Experts of a small language model.
Size: 10 layers, vocabulary 16384, 40.8M parameters.
Experts: 8 experts in each of 10 layers, 416 squared ReLU neurons an expert, 2 picks a token, a softmax router, a shared expert of 384 neurons.
Training: a variant of Adam for the experts, 288M tokens, 4204 steps.
Below are experts of layer 6 (counted from 0) of a mixture-of-experts language model. Rows are named router (the router's row for the expert), up (a neuron's input weights, with its number), down (a neuron's output weights, with its number) and show model dimensions 0-63. Each number is 500 + 50 x the weight over its row's rms, rounded and kept within 0 to 999. Numbers have three digits each.
Before each expert's rows: "comes before" lists some tokens at least twice as common just after its tokens as in all text; "mostly gets" lists some tokens that are sent to it at least half of the time. This comes from a sample of Wikipedia text that the model never trained on. Tokens count by the router's weight.

# expert 1
comes before: "of ", "in ", ". ", "and ", "was ", "for "
mostly gets: "It ", "University ", "team ", "station ", "film ", "ations "
router:494543465489447455546519560471529441515456436610451498491533564595559572569529490550481609552515516484520474526483561554444532586501496546547477470515497528458493440420465490444497526538431486
up5:515499529508513512481594487543528441530499545469558475567473516496561560485391593520493498585514505575417514514514509465505500514443551609418569444449422461490478615474521462580517467568535572
down5:505457568493541458523460474444501637491634559436510473557428401458521537460552495452547505493538413487467472527501521485512526541575607446528446580506476467471433484514479452478495518506451434
up6:560589531426483445513582519405421557446394491446480574556456536483490387500522556502554428452451566476522486485463421431600510466464535552479524561491618467509560583549579468535454472470534497
down6:601520495573465459427420468444572459497538461487430574579512496475524502480489491579467529574530476531472522502464488526476576449476497560544395501424444529534536585634499423482542486496563492
up7:629416459447486468550490566495532489455479461488577521525561521506368453473497414569567555459573473481494558510534427463430469498432546383568481505524434538660451545535488414481482568489456496
down7:407559538529446544441404463558507478397439530608532523503475421505464474536524565543440490461525498495468583575452510504490432538452407518505487461468571451528455542433512568580436542376524483
up8:476539554517568419502532526489498510529524560451573503530535485575431515493395506502620542495527447449519582584489584503534522597492547613447521426513422538489548454389537495489483432413557485
down8:505488494464523541369474431559468387529551508428502510494448402588515519475557609504527529594562441584463442546521442481499498470590565555489407449499514558491552412503510442474530513557469542
up9:573521529442497469574450507581506582499498496549456509438455531564504492454443387493536527479517519456429466566469454534451419434513521465555511474499519593465535460535470486523519545561470510
down9:408517502449529506505445479473548521484562472473464556454453485526566461456501446663511502474522523598423497583548547459535499402429483511492504441475487533386527550477566474613545533512484507
up10:595523554455489483565578542542481584430436558521598464535433519535487549520507550532450393524498560522545594497497476455475403515505546460563540459622445446525440405476553418527549592550469530
down10:501612519494533547466441472549574563556501456529404504424469439544525498523511645608582488609534476471487464499475519464435521442536494478447454454433551515539505510461538469477466453568512480
up11:459482531408431424472520499428544578519492455601471542493483477621502495525531498457486549432387463572578525558467526516481574508545537608587441519534510449552574539493512429471528488484397436
down11:562536495452479540522552488513519583540500485479435570569515474557542564517528513462541556537496452541483484466422450519507536548426532568513386449474547465470571412533493510579538542521567425
up12:495479481507470560518573446527483511495540534596555494544488585574602574571503488485534511465442539420512550481449549504463547550440561582556559428499434478423499565425453604459543438519421604
down12:478522485564435435526603563498485463494527471497481524500496453505499469508494503484508472434474563488484507449589485500461583529545480479492483524491474542470411485459548499559449543564515448
up13:570517593443476495551607550555523542440539470512494488454362443540484431516469432514465467446556416459513560522532438448516452514480526439487476454493477501649408426432580474487498532603478510
down13:508578551521605520466425537510490584591545514493414554436568483522523452584541471650563513585505440432451478470477426499484581547541433545469482481531532552453500524423532462495476429488461505
up14:474501463535452476492469451494450472464429474539494477562538503503535465545521452439508585484425527593535493550471512563521439577501595521489512392509541424437486493443536527586475357563502556
down14:527509501424436512618449516552469523508506519456518541481431509482422493508483491367516447480482531551527535449514606457510449471516476572467562439545589529535417682532518484470592585542432462
up15:435564450466489398479509551550468532531535457565544573436517509426481427533500455526425507564571451483447518444518435477532527432561584412536514528513591443519493518394587470438537491536410498
down15:506455539523566428462467484442477580544560473552366536557440545406447429434543614619429541427512540487410476494577436446438515440450489503452505427464508462541521561468518529547466600581472570
up16:543552525500576435557530562483451532569586571490533524470495492475494473506437476523553488467511415544462636556509489522426478589549418528521550560620496432506497506531501426507621478435496526
down16:524586530593429521531505548507508486575540433462509541531484527496508556569502432647519509543368482485496489461456507479462504508498457583398559459433435514495448427468555395531513502524464506
up17:584532519478425509528460517513441525558516499500423580523556490470408530565452488491495525423512543502476494502476447427500486554553486519486478623466505452541496535492518632509553436537535453
down17:520512509520474489554434521471480560492385560551508389507489532497509472533553527503531509428411550402481452406528451506520520430465438583533553558374498583516479502460512505463530509536638441
up18:560543503462471473503526535479450499498462517475532403499507464507528495520527533452522433526441448595502436450556524465512381507569536531579428563469413477527457539536519434503396467556461448
down18:482459493461593530447399445517504546501457566592520453451546522616519448564550546482526463543465493516513516547517499435449476516529516546420507505492488522374569507510409595389519482471535520
up19:593564483391557462566485505609581531481428479476494506521455545465480505541477523526600439465555512555557437524485536560563492439450513522559457559557486542557429532580448493502571467518490525
down19:562600596449415465613458530451561401607474451523451522492546512475494565469523478560466555506476481514538557530595461444511538529420570486429477575471411505562469524502537492453498520539464487

# expert 7
comes before: "| ", "(", "and ", "was ", "|", "is "
mostly gets: "American ", "o ", "u ", "He ", "000 ", "National "
router:483487526384401459619477573474432440563474539728518556423575555517514560470555516494492416485539500469534420419480431502499479519507445498562500440499541544485489489490454482464548523512548489
up5:498594454595549500445534422499516490530455532521508473588573501481389439496569530460419480487512559457560555458463475486604459548494456499515521453500541461501496449547574544469471498391507505
down5:508538499463443485539519534501524417521443523445482546477454463606546452520486490502502490531428576504483485556478451547505370493479488559530559496430481408551454540620443400447570559546513553
up6:490500530565501501501429504446595562535525517633436593428478494488554600438509454506446571446507526465545517481463444524606536538615589477530508515502512456464492481452527497542590475532514435
down6:435528504458460514448544452481592645491548501426468470514517430567528435572505564357516535451540545543422497486538531492430538528490511528457524489549562506591493566580525398546440548376478517
up7:539635558454554420461513499594537490449461392549481371415467536459495404563526490557493513571457576483494598467511409547496520442424586521562586445466545490579530488466442573593516537448537553
down7:578505522536531502436404471431429541451487475500510500506546459391455400457496525621478578503421480474423481530502577581511444441441519528525491574449497439596533642486484458583499474491499574
up8:440481463502516507532509443553439522381551491428497507512416489478490551429482479479495558446489468489570474523450498485460505427469499367535542423628569617466466505483606503449568485492477517
down8:524395501476394462528513496539467455475548456450619557511499515489574522428508363560526496584475595457448529510475485476489488536534503465531543468613463473554474434551410511535486438467583527
up9:434447522513504502490432575505516451417463400449454520465512441520562432445391554407463499534487523584511558477506587499558401533521558508485511496543574453492539559548598501451507474545459482
down9:603571585517411465597530661576517490476541463570486515519509553523418504437478540478580495550489495514458532548475526549557516474500445529551518426511506546591480473522446616535555396523481477
up10:584508471462490450494491500544465490458450451554538494450452549527498418515456550535624429528573561532451475476451488478497489553510483448551540534491414415498565540408476452437488558446518445
down10:412524506554348482475495462475496455507511534496495526457406527561469491521489489663441490563570465463487532481465465558570441518560447482474481511514554512514440495475468398465514508487548528
up11:456575586483599437539545446538545492494434527538482437584521556465458545511475449424585462495529438520529584426486492496489418601469501508522407455571530449527587402463520544548567358414465432
down11:455524463474488504512479460492462498419559575489473445395483511458483484442554455519489415457437458580477466520539415427557473441472543528472588458486400527489468442418480455520500432506426530
up12:597513507429470475476497504503554531485408516571493525500464533505499480512452476517533573477477506578405435486479534477464358518524440423486426482545503537459391581542500520512481562463483457
down12:421399464532577553370466382411423505525502444586457484475442580469448550458399495565384499497524449520489507514505505492558404525491500480452415580574444479508512539469586507557536460480507521
up13:513502452509446464473406517563479538472505462521485438428475508459492377468485514449458642465491506463398625527480523546433482531519523431449463552450409514453489526514547484459510540496441498
down13:484581485498550510461447436521468508481501468620534540491453458470522489482525644485428600461540469453524519544526529488559502464528469501451466526505482432593474450546517327588540454384529508
up14:403537569562454530520498472565573552436401576596478444511546533569519494505377534503530499460613496432492491579507596558420451616421525532591546535500475555541534477460444437481429477587485459
down14:521420437511563473461425467474559518573536402424451559460462485603475526472448427444443490495504474539519448566463497527457499407518492512453515530574500490485512472503483539485496607533493498
up15:427540456483523546533555420592418543486523502470558590593508523499497422491487435447532452524603512502479506416446518536470538557499461561474501548471388538418540498429553482485459540563542415
down15:483448472483392495461505545531460429529478436517500506329444468536493535482484460441418490472622499504489479480475506478504451521439536426494532501519499476477509476480537449499443512580470495
up16:460522510577464410488500473569548528489438552538495476476474364478529508513500503459522494519553442496412640509532554506534531463568491545478451424476428443453512558456410455507460496452536453
down16:399487437553502496410468407490470467463499558464468530541488418499386522449449550572457505427532396467551467482568538502545533511462508598533521484594463475465480497542468473507446451431460427
up17:481550518471488488508439530582461509391423513424455485517501397461543522452500588525509422610494556476384465477424453506469474488527471470449554485508537459531552558488532484592484563494547490
down17:518489473446445454493464454504537456453448456529460544480432495442507552513463531585499498513493511513554482524565513538538485445621550431458563467482585457529427557476514523533492472354460480
up18:512588559487590512457493542508555464475480506480596498452449518424457550531461477409565441539503525559538571533554466568544454534486497329551466549515451490500475550492555552436569569474527526
down18:598530502536466478506445489489565446542507492512533547459543508455529547442547391583509502503532490484491484485462590440493537570512530576492450510439514467534422450423572453525486551529469427
up19:447531483440518429494568543526493540491558496507528542456471491540449566558501401492448526633577448409470570524562507520552500528514440547562481460600544440437519472471482449498505534573538481
down19:525455469465456489473515495472508484513585437401434472469530558529509497467443399713553443528547493454515533555547544445469472469473508533553437537585391513569590476507398451522510461490489427

# expert 4
comes before: "The ", "- ", "the ", "In ", " ", "He "
mostly gets: "\n\n", "\n  ", "== ", "). ", "- ", "= "
router:527497670459505522616559458586588572487506540700573455547400520398519413470542518405485518503464477504495547550417534515424549473461557483497498608510448476557509469488479541496442494564504564
up5:507443504481471407572420520492497458527394539579521494549485522521436526555491507440504483517556573466515511539492568519471459413508349575572448377545477553556413557503526558437467504492509511
down5:607471544544586661549481538544411458492536531555538531535427544535463452507538535491561462505459454429431477447407479536448491506510480533432534395454492482461418438511433465489527465523473420
up6:528439451572473460523550482458534499494551431531534456540471485484564527443449478467504464637491455423455519560589478458465406503552443511516438540452494436565514406474481472477555476454431435
down6:591535458465442444617568506520446542519547450552524539477568581523517462490483521539492505405434491422469453409474469577597565514583482496519473427501597591443449550454546524613457482475477497
up7:506496527455519434503441442534374490458486411558493559453482461579506482594475479492488558527565580522452573534570507468512480520443480490494501517553616464626536561529510572584521541416449551
down7:514503444500453555498553531490490446505402475409455523487469450472492611535402533511495470569471549495511500480608549388391500486427464533492387575379518527514512467578475468443532495496496459
up8:406545557488528475560513525551474477472554458497472544555592472573470415534488470495472506453489497536499451546475581517522525585444501453475445556495638475534484475444384551543444527581486520
down8:497525562460483503440437464562535613521418447530504492497566433584536487463437505498465485522505470539447497461579427499536494464527431497490550537519494533495408526463499602570576464449502490
up9:536509516643477371544481548457495525431538602357465439384507518504461450498459548504530426549512472505507503481472452528444504478492463480549478490525563614568483466457407496504494506440604476
down9:570532566496478465546533461498548381487434533569633467566532534439449478452555445566421499536563525462483539514520557476545523559582561477482460446507468483542496457541453458487517460526553428
up10:422491495456460452490528466537447535515509498479452541427526564525524576516530600487501530498472498407546484407494558558429508533503494499482486549554482512507546506454447521452498450481424595
down10:577499574546455544573377500472531614487542494495520503501339519463507535489535510513431518479531524577513504470522454488470502536478548482513569468456402376548509496544480494426587624615546546
up11:542494494453508449493482504534499584499483521491414613492544569472487439476455425507540458503522629487573471424477435523548457520636469423492394543505438562576496547413519569467413472481494544
down11:479423486498512479475387476464482496483564523486388515429525523442565449488640545395514459529470487534490456563541497485604536512523500477508580526484559541543452476561563482365467516486560512
up12:426503479543474462557403502495490459547510496504440476494509372452538479562449457465534490553531526448586602504513423550413470581518423522471500477499494484550531565473614529491465415550555492
down12:429549603556523548519557544506442511503543502512482438584559512488605599470491481483499494467561550415512477462471528479490538483520570420588475505549492516507499637431533481505431616536484477
up13:517449523536385506576585493483498484493517518485434497518486552533563485488526460483429514440371531502586429507535500486510510478509451577516445549489402513583425504507448543519549466517458438
down13:551550499479481460449485473483498466524496599512458475451600490537524471478441496502583525513550491513517568406564539515504484597495497542546442493522510533512567600593507427412431465510491452
up14:526516559607452439442495468438546534411488530485523602484559544515509337542492561482479484586527411478532498467515503466483471546460614550545574567482462490523584464536508458580613515604402437
down14:460525423528466512486530498544446510457532478544450485469530543497436561464471537517524494390420548472508515564514501463529589434501562547596546568434459437537431522425478508550513481407489539
up15:470446452534577459511575530478536520619509449470530488535476423479568500485526473468493474528487500532493575481566477507534498549543509523545606472541554553497489548468654552518406492523474531
down15:430526520499569572477431543559540419508604559508493555489547473549527503474529477504544505502457533490446479561522471512563490446421484513500523579478571428516453561564527526459418438518571441
up16:501476473390561527538379522580505498506391559556493534481482564616432520496466467504482512497564525592511508556537458521526473535545627598531543452539487519500482431525533450580576473342440462
down16:563477519475426566598540519546528494469512489531431458420564446466444506435485363559593585544589469535454496577539422385469449485406548522531465535543613482383484509474392410536563474454512469
up17:437555571503476487421467535540538541486489570557538570463412451457474598541595512509493524517525471540476510513482487466392542449510532484494431477410443477503569482526369620475423360398538560
down17:537474513567353484439488567458509498528432555536536430480479483510443616504549535577450515591533638577593480591468533492444546466465552491545427501539467568491501482566496524467545491493532517
up18:567462461453473462570603526424443553546477573481482495437470573497435579481470410472537498482491471509460441476520568620489418453471371493458464537545473525526444398419460578504552458493597497
down18:524475461545561470481502459454448540455431515506528544432488498418417510514546526533501573490522480481384551485447466492538489529460576584423567466473518445563503475510502357470457534547452496
up19:508506555585434510485437428475459555479451541505453509481460488526578491430442562469453425519496559541470516478515539452441510476526602457454511484511500470452436545483547512480574495611448518
down19:441512442495374566540392542511482521475479484625488494500524502600443465459534486544477430555449544498492494425497483517574452542495581463427497521551526389579464515497519455461556486519504530

# expert 2
comes before: ", ", ": ", ". ", ") ", "; ", ")"
mostly gets: "ak", "ers", "ot", "ing", "um", "ish"
router:383570492559429539422457406460460473569569566378496464519538539524543489541477482378523378418477524423494583511479519471524485452519404481447495583525583521483475511537531502498572403503491514
up5:499523573477472480444541547480521482507559509541491518561510482613441483540483569460528530563570494548513487420418550584567558607514525511477470480431362493540415529453481548427560544584552494
down5:452534523425441557540482595504463478473532442467478473386449526531578540570448461593441466559556519467462538565519491558437460423476458520545515517449505465524515420492464445502517477518419540
up6:522459539518522485473467514513540542469546498543501525513538481526535485560535493433553495547460509475505462474480472546554563503493512582578479550571507467471457487432433438484513472437508552
down6:521546509526544448483465460447502437486523414487505489544532525454522534421537461501463491488437510543412558474502501436461569454449501590450516502495538523513509498514519495404588480525500434
up7:502414460447414528509464497435435556480464449510459471494523523509478440533479474447565534474517412526517513457552576577528431559431556461522434496525533378474485558527561432529506554489447496
down7:560446426552549510421439424551369557469511437634508389459431495485452439495425540438513554502522513435533592524527518564475456468542481537581392549511475554498509367516528535502392475532495488
up8:475471494502412529462519523522534570529464499554518449468362536614468552536569456467515575513490592544541608619495518602494471478520416426499491517543567548523465549448472609468461433555556510
down8:487623570539532488537566572505487496522449485472488476481564544489452554562574422450563436459524475518516418556487483531549507435553423480551516473529532492495547574432491447506501525453485469
up9:446490576450417497511475471554613527391537507521596512502536535421463471587508419391562543480471524416513520432501416491500535602538495536453464470463543463488464507520478455570440509433497549
down9:444477524495539476520514475515540494494495438493494438466423485419422554483578515462501532530525504469559602479461483513512476439533487513473446513404581499542477445526543494575597466480458494
up10:496433448438535462513492556547553493529487521471472523500474544562521544465431387443461520533469483481381487584453468600470527466531581463543612512561458420454446449515471516435546484487410490
down10:549579508583478456515468517457559531539452528596488478445498533461457520365538540587457426510480468428393503455497480408528491553517472489543528462490448522466387471548500523456520541566506536
up11:524473474450599465469497551551544508491439433489499498451438508526516456445486453473583479446531504503452526547504426576555456409471489545469581569442445565450418575475532479442473588511592564
down11:514536479582568432491516470470509497461432489456471591476487518495464528521417475527494510490554479533537401493428467467562457535447508534501475504576407575526432552540466392496483519502498399
up12:460535466549516476552485561530487525451505583572415542478535526524497532450495455471462491504490468499469454485519596526444586546512466533440501465519507595562518414459429410568606561533482527
down12:484450510466545559458517427513434507503559451472524593457530493427532574491488546460594509447455541527504542504542499568549475547554563466415544479482488517466524480395499495537490482420633535
up13:442367467491476434543492552568529516529449372464383504442454533519453514480526433484494474478510486514498449505530471490503555534532561471469578510516514498482489483540513548497490443501443429
down13:517518492581482495515462489474522557556520411433514485416535489497526431387522415532422484516548458561431458444479520467437567538479412588536431459532506555447500497497466494534511483572453462
up14:538578448492481422508493483490544492454552445517378588520480446407545432522563531499547457488514481444490490559504507424553544495485506563512473471481461436491500391465407468508405553481419484
down14:524523475474485556543512541528473475582550435399599511563522429448451523546508482490517512495418484491442461451462567545541423540583475563555492507495473550566359424453567551502506550569470615
up15:614488526523455462535497549473532524427556439548532447540558567460563555529441457465492497465553538495495588426556461554463470550398609486427585473444435545543483523511446491479437570363495534
down15:391522475521584460446517442510514537517514458454381387398504555480420445408524503547581546488479493436549444458514540377470509488512430417580523453439465569574498530426463444440554418407492499
up16:513531468531583495537541533510503506497418433510458432509534457432518498442508489488448511437468464534465582473471487483414498517590499492448454451454479414467460486506519518491526467451553550
down16:476487436538501442442497376513479484569554495531537456468550496519455474504501474426528540577504475455452451469417577525553582395491465522487394539488476513508483484585508546364496527432445483
up17:514395581512528530515509474499531515527427448571573536503487521448470505597486474493562567533492455543503492544579431440474403534472490550531524522498514441558460546416447495476513426567432446
down17:480477474499464512513557466533542587450515515549532596547517616358543526607554443640402425515577506438558523513601480518562446403422582512480623459490490471495489516504503538429616463420533465
up18:475525476524553473530410516536535547530457560566456460523472486569466446607487472502517569471488419442458514543563505510477453524439513446484442511532519464525516489529445602449504539575532563
down18:579493496508497529567497562491479394561527466498396495543495540532462378499468510553466544551466529529483477408507412495436498529539468476476461481541508516577522393451469510514452509528510538
up19:525444528476513491519492511476515582450464543498581518460442519571432487506508602404449508420459564478440492480514535463424558529521489496563510527461528629527440595543433524467467447473515554
down19:452513500523559489445498397475494481430448554538483400493594442410523527481414512492467499542583614482516533507493486453497461548550592439526449511547421508492475420492370529481540460483442511

# expert 0
comes before: "the ", "a ", "to ", "his ", "by ", "an "
mostly gets: "was ", "have ", "been ", "has ", "during ", "when "
router:647516528446465441547523539555547560369410520622505451609447537440421373510544459552497532500479479443491513555523499500571471514530505511490517482450524460512563561535525514478514516468567561
up5:442538477450549442530383507563411509571465539471541498507536411557434496528492528544417507446544473574475562503512475501523437499538498503499485431526484536467507432446468468553462484442600490
down5:468506492496543434529454421526462531544632488495487507581499480431408507479494550735483478550435537501479506509503477578499534502518445648497525413515541545571534487482501531553492470486438581
up6:562536461494481571503492481471478516617475478452472566473567497509410458582461576473550590519465573441549506482573513405420508502592462423510499459550570502587550435538459568485509536568506431
down6:534583453509525453476435425439507590487573398454458569501589457522548475517470449576508607601583503479506544462492501469491472548485481478496473540533544496508559534455504443450413451482490518
up7:545545535523385395508479490443471515546527491515460603507501547509482399424527471457452522537504508463459503496496497547436431542546484421468553514464546488472565550529482474505483514520454536
down7:564434435489496523510368427481480543506558452503492454539553525458501530512500439628451559515578534453469461456492457467530451604421610482481595558498512468464592475485518441482539465482481476
up8:437407441481457459566433504506572503571543490426426560535512517549480468482536509498441452551569633438478468410471481442516444513501538552470439528416380481452558565507490518526515535557425432
down8:467494514469535443528491463464525582566534451479603540561481530489485415421491414674577515441524463511510449550447558575458448459516466491537512542432497510532451515463547492606523560387580618
up9:550512569534434489524452588560517530462518554490539529398517419474531439544486524537477451504559479521444460524496508466464555572529443497537450427481511512558463472566489418541529510472477559
down9:504395560538601460519448473472461527613551543392504453414418499436442497492601543486562553448450477488540481498542496460481566582394528465541519462432533436583475485469450492496593516422422487
up10:591457526489510496555479481492469519492445586376524537480446451483558435511496511504515463455463556508476603394422420589446486442547545420486503518451505481523459595555462549431497520470434471
down10:466435507543518528431394446516563463568554412598461480548459502474572529421531471544483421547494541562538441477515474542468411431422459458511491532422567462534442558503406455573460508485503507
up11:423565579529553502536584613393364638467413472548438462542578534558507450491446374468490466571503438494511445562478558439541495517551559457512559548518521560507485491499424549550486476413526457
down11:480453476405499624556483489582469356462465528477435466458537477462476450554532470411518521441578483495354499558514538535445517558461436529520647537484501538426484480542511539555473508529485479
up12:442516492437522505491500529460487488379530462533487534634516520509458408562579469543413566486567536434412565410502560420520513465478504504467446538445590476539477498381474517523459450515495414
down12:547462525440412424581513513525540503438590487609433475531518486534478493485516443692453519520546444504507501534460511452512482507477491557537562535456531518520476372553399466487539490539621503
up13:450547491530497373423411535555475568496536539545476622507464477564453488564487475434448514471460440529519495492567565529482481388573462402438550519622513461479452507539500515517520479524503473
down13:494456495446511598500550480535487555548474521484461525380595492456575490442587386413544484495452477532483489377416522527539522422465435426452564551486508533512489558522525473407497543595534568
up14:589479500522445512682516564481532523399386571419545550629526548546500486530475441451454478469487526434507528512488437500441458435553487519568493491550501503428434568437549479469407472398492475
down14:476535508455519547489457506545504593464482525478465515497448486533529501430465427725561513510464464512501479554542473537435522504566516412507568512415638539565454551485472486455511494493584452
up15:479445486543541351520554481503541468545457495532421465477549442509529549503508395495562453448420575500564545543455580490470564520505452479610456453432526562548514538501463525500456494580446516
down15:450527447671497451461518516437496409595542519515461549500575451449581414583491504542556508527504466486470509574494477613569509546568473504504540467450567467418363528456509493554441414548555503
up16:516451575527519405524537509504500443533523589556514461407582474569419487479566423476487512490560530511544464440479492564493432431440453403508548553498516473555406539536467363555525497491522461
down16:549533530444460458547518564415524470623416477509421461510560426489557411373480549601485495521442535464610487474533394567516452466585547540571481457495471500513548494556517550513447471411524471
up17:434508456538478549533481541515400482506574476491534486474518548554521568553428451476454511535443467455529510483378474561554533526562540415535391585573499426391538533442398607569549545479574536
down17:484640580477581625503458533621411433540519475512513550525449519488440508550441531447498490441456497497481573477470587444478566543502500570485504473530435517496483451408478428430513569576417552
up18:483440543515464455471484487501443510590500512395458458437431440488439452497434503507446497607487515465473562493533522503457443408470541525554446464481525510568528473533454529504530466517527590
down18:488460479390587549571370413490506436539448452502435537477516508432440478535537473645396472563544536564438430548479553509466519514393523493564444427461465530563571487523455548506501546574440483
up19:560434558513523438458499553467512493490414553557473479446462505594485532510552450489472440594552538470519425518524545450405415524557527484579460503521401566492431410510404464534438496519444507
down19:484482481484466488558462487463513483542481565465504468513503548556533530492540525515441486584466614408449506489516530459510490528443560555516380430495555469494513409489490489463485546466482556

# expert 6
comes before: "| ", "\n\n", "- ", "s ", "\n", "\n  "
mostly gets: ").", ".\"", "\".", "'", "ti ", "ov "
router:431521507511499504471543476534419494466502436446518551543452439547426526507510485430465497570458532517505502440503446477513485478448477508468463541567482459501549569520460478539481470421524459
up5:427527499534546593458561519435415435525497420508504485480461456577447435516518534480517507610501496490538499546433580556601412546570484498532616490569476475455444573416571549430533472437386477
down5:496456544432501472519519500467445522442494462509525543415567500495495488371514504600588567508459424489457576515461457467585374518475540535485546496593444436609520501484482529525503456434496531
up6:504509555520519432522484561552493508476491594480538474455440499457415490499533514495501481517574435388484487568563474510565373491469566411503547451492512518474501515552525406566475546500550497
down6:464434516493432493486517417480517445458509467586471506577601475449507489533531481580522549528565498515482544479472498504526471474557449430530556529472469565444447496506376545578529448511577471
up7:435504516575417474513489477508463474488503628479526546570558421479517567523608636409482511617518596531551540493481431552383456458455490565526566433509457637528536497538470505471572499548496507
down7:597534571543524454411430491445521520487522470531443512525505520516514479432513421445584499465474572489574472459487461538563466512495421481398500472508509468432503499490514474460527459350498520
up8:413451531421575548499543496434429604461493555547545585488524596396473518504454432455662542488584506550464539480593501520418580500563430463484493361451480435518493461518455562458482523449611513
down8:475483424481527497504464521534428452472489537509456526473419463494516614404566479571429375550508538497440516414410486531481397516574505541432536351418546508490481507579569502541537565503444544
up9:499504490430493433448557487467506566499532443453393556459495568469516421513429542505543521502561551506422464510479461506522509511484522475526481588600437459533419445491439424550484467478527422
down9:535474469554528526582507466517446402567497549495525439578476598478440457510586452441498515503478480492527493482549528456389432477475530469607485507695527513629546455487514457425432546448431512
up10:442523468484460530493458462531464444509452581537456518402597533536561465526440520467583500489460512505491540518526490441481460516503452427551451511507510570525571538445452554525524562474477570
down10:552517440581484500503514560490520528545506452404516457484538449546521499437503435497587544436561473495487563424425592427554456525544439459531453504499485448538415474555413462505505481548516471
up11:523469517529545494532542446540463548461452486472525505518422489467550513458452396420456543455515482452525474524602522544510370542550579456533565449498542482445428439546474502423470464480499508
down11:496579530452426503524588546500533423517519465368486541598535442460463398515539470519473501555514481468532491600501487470547478479419507510436538510514529443522514513527482401556532579526443547
up12:525451508531511557458516511471500492587398430445444441514480544496563481508430479476535502517535548485506470554515457464537520394518505608526548453492564511464526464425574421577483461588510518
down12:496544504552500456443505454442494558403509489536518486430524412507505452368466471547541487533561466537488556550499514457579521511508504543543428550476518465483450553483433551494418541417482482
up13:602581566496528489545516466416554571412426447479521439507465531412486423478503522425493498540407513536469427552471555585557433472446417487463502455556456584502523515480443534472470501489558504
down13:439549473433539536442474466536474409444512511514522498515501558445529422501473501495473493423463584427553391504587537507523450502546521517499492622459466581440546502515573485537527461432518486
up14:527525485492515502613571596477479451483531468517602590519460561476506550443503377430553511597472494532581472473458522517494500529535457527514419529541423549528488521424481468598500545589551536
down14:484460458491610488501417471471465540559633485433496519485496525493619576501535561545489538533590460494498480546512485481436467537559442496498438502436482499316531444474468486570568459559497488
up15:473451456442586487401523470487544510531558477452375534476419540450520539522505491441493517516487553498484436488401563608447555452516486447489444534559447425437584445462546406422477554520463515
down15:612508576531440522645492498508488520527525549480532441519559499494518507522611460503479451478571506456473526492536547345565435505472510491545560562520517488510500445538380521472476481423486524
up16:447404586508565508504466523423488528483448536503527602515462535479536523429509475452467429537554525487450566527417461444572466449448534468462529498583503530521502624468464486530482514561600467
down16:476431488509449506411439454542488563524570522501529547449516481539565548604498469551489547471543485558559515587470491433518489583562450412461570486480514513510542579510495407399589506562411609
up17:477543546425526540460513469480478495410485534437451504412419461572450524520478481372523469552534502553520527524509542497542478485492595512438435514518440567434436580486513531534384513432467476
down17:453495476531439510419502541509531430545544467551492450437492436492472445394569560525558496508573479447611571564418509464495423540515500524499462625558522520516547390598549503531455462466493448
up18:552552540573519491483480553477480543496519521527550570453520430529551566496419438491510521524520512530451512400470488485528516522566560499492401456490388523404423483520499505514495489515535567
down18:420405527477548519439413412456521460465519505460408450526476455479485570497568468591441473483520454527506454531442472469424530550466536572455570427516459500410597434466525446543518564508520426
up19:479549472469529496512448565565567524482488528472499489530466401461421515425513497505515519523504448561506567492457538437466550533454539521532395523527469580500422567543422477483576483516528546
down19:493535477500500479557551529486533540557435507472487435485561434452403476496471522457541583503552420576547506455448465564508437493618434370536462509455530471506473518469453465445494475566374476